config = dict(
    n_layer=12,
    d_expert=240,
    d_shared_expert=0,
    normalize_top_k=True,
    balance_bias=False,
    init_std_router=0.017,
    n_head=8,
    init_std_o=0.0202,
    lr_mult_o=0.666,
    lr_mult_up=0.609,
    decay_shape='linear',
    final_lr_fraction=0.05,
    seq_len=512,
    train_tokens=575900000,
)
Below are experts of layer 7 (counted from 0) of a mixture-of-experts language model. Rows are named down (a neuron's output weights, with its number) and show model dimensions 0-127. Each number is 500 + 50 x the weight over its row's rms, rounded and kept within 0 to 999. Numbers have three digits each.
Before each expert's rows: a language model's description of what the expert responds to; "comes before" lists some tokens at least twice as common just after its tokens as in all text. This comes from a sample of Wikipedia text that the model never trained on. Tokens count by the router's weight.

# expert 14
Time and place prepositions. Prepositions and start verbs introducing dates or events, such as "born on", "began in", "In", "during", "until".
comes before: " the", " ", " by", " in", " a", " his"
down0:485515479490535504562511456469508489460491513488549445512416515469465519549511507534498430516478483486485534534465416496466477523439459489579542393474462494542494527508516538494460519421494579478520480596514506537502423499492490521552511514411415453451649561500468524528507655490516409474449498528484458510583459496476546499594445573531503502461481471560534532493437590513435531470453
down1:517434438495499446558444506482496569448507364400539509549522509571478533484551546496495526505485557497600511472524562481473590511528510447519426440520535482482537515490490505523550422476528511524564546463544537448581528576427416502578500481476504572538562503602412538526573526481498470529485509561538566514548451464555561401451498494454520527399485536473477566453450508597527455447494
down2:512530462459446500488549421526443523565477493467530544544506419495439537576496511500486535502460456511538428516493440459527562515551458571467572630491551565452496571440481564499442422473521497479465542489491526502578613532526458545492479571548473528477509482466493520453491485534609552530386610497502496522471509497494554502458477534513542508536564555452482473558338469472522483488426
down3:427554602466530468409466506504558446570463592495489512484543462454432479444548521494444496478491550501566535525457476525471560469475558479607509611414391516349560466400421396589441534516560445486536481538497524558427467481563537438456528448401486534602490564461538499530525454493515423509510372573489538503543516465526521396489565511625508515563567518556568529507599443569529540470481
down4:451522463585485470480543456536526481491484452570488522477527528484530473515553466423526599389468465480537532512477542547467482597487494509456594488431501562567445541398490529530476565463459582400471453453481442534444550498509541488476394513465526485441548365445633512466436514514487510464494522427498553572465487466423483562492547542499469494568393545504502525474401508535511544582473
down5:491446480498423433457412506597525497542526431496505457455417510520555459536511540473484598612491538461538576547535444499532443471470487522479520518618482593474570490509465448526553476458464505594467467536477572548438481531515499462471557469517532483497451505512579484586561460413531443589416455420569538479590538394484501545513618535537475587511528509585456496539509471488463452532507

# expert 7
Years and scores. Year prefixes like 201, 199, 196 and dashes in match scores such as 1–0, mostly in tables and sports records.
comes before: "0", "2", "1", "3", "4", "5"
down0:477451420551582539567499473539505458533451499405490565440476510534491480538409331503452563434603490462484437450495454549439472509496519489418551449522455483439466503628379536454584564457503435523530426443424578487468485470409467557388451521477449494564505510440549454515504505548520487538654511436478452481585412539417501407470496528597513407534526439558510485490474477525506609466470
down1:474439532504557494416473482463529488473500423587542462476536489559570436572452387415533523422474490498544505464505509410563478454460480548498406475545613539434428524374511536484501472444497520504399549497467434464603564583596531517534499520513519461526466451545500555587511494489510519518567552554446565497539567444474441513503481450463505524504463539521488437498535408525492570476429
down2:471512527452570483302472559493456410594464404448485446525490558515462494552467488498454528455460536467511482460523504452429490562584561418524575542456530459585456479458555452508491417414401523507573470493449427426543458489485486446505505495502456510521499384539475494543526455614497469458464560455488468460527412548498455556514464610538495563362482548531554578550525648500548496486496
down3:507510509569428465511519431420465486419524444436531479531547581531518466515400543522449515547360439608446535479521454467487523445431523424418536558475477555469489446516486472461436462518624564472466447529417538574532547548548488513496494457550475508422485496438548519440515519587468485561544523543455489398471447624567390565501415485496469505493542427435452470450521469497576496483492
down4:524535563459515570494458509580477526565601555474522495523492479468512537537540433402459492518504526400407541495472426514455562542520476520461485501416603535517441401477430544502537574557557529516538509506533491594484535526547444378432435472518477536525478530501537453415471572551473562521528514440489528449586425440457451564585561596538592468516501566486570517470517495495581511458468
down5:572494504489460533479541534570517575605501534497607491458512436399556591446506513505485401517532509398559555481602500574491509489481488563572492537452519470491527472478470443572463533454420456582475519543592513574474510517467494546471427518447466534493513564417435560516461439462516514621511545570466513494468560578471464479500446425546501446504585484454508455484568444615536518502540

# expert 5
Openers and spaces. Opening punctuation and bare spaces before quoted or parenthetical material or years, such as ( before a gloss, " before a nickname, [.
comes before: "201", "200", "202", "199", "198", "197"
down0:513557495504450547526558469450446388477533538576464555508517494496467524572571518580528458428461578549605525529434496495524455599560520534430484513576460439483488530562494539561533428516485532543509515469530486460521483450451522432612492546549484547593456541471525479443486574528478496475514606517536415535495565503526453514499476524549487449561490543503414492482351514447526558491483
down1:426475562480526493471501453485393494526518522472547535417502452490532480545526473554437419507489461504454451434532442535516532554526474451547539496473515541422451523436471522589492504483542489573504602549451577488642398548568461470467455425482563504462455425413475426537532540428503560437516476530520518552417442512488502461470461441461448491471473500546494478537584599488513587509499
down2:403425410569582477434533490435530411504467505444486486433449496414488481632424465530549444509477511404455547363561484555555510543439507564542570472491467480479459517555489479488476510482418540533544515478504510543453440501502433496482534484429511528448498516535459524486548467587427570484545441526544574609513556521461493450502467566532467464474457461596482314516594528439450497453527
down3:542515503545536474546500404447441532551474441539491521541457501440484449548452559471468496436521597539464474470442546524560469557479430525503492461426614589418476510522445564441524507555501560481444521527468496520481535576478444553475453460514538487531558520501533546542401495442459631462478420524473550562518510538490449520493479482581501481474552434520508509407487502531511500534486
down4:483423483481526567450440556496462442425473508533538582478491537513453448493544514525557491494483555524484552546429492459514464609514458493497458440483557559398514554563476458405507575464516529519555485497472505545494481437473496370577492586537514485480464562471512519502505444470445450490515465547513554494592537472528411522392620509508483542436527496529524462443447478441460462522509
down5:481630404519508435447538599493543497482525522429545473466471496493488613445508409464402496514494509540579547503475514515418545515437505486541531450500495550474559558495410472480509573481509516593542475571442486485515549526574444511474518557449437515506572483497469491423517512463571569421449550440539439521415571417501495462500514528581450518528542559585556537548419500465538479372554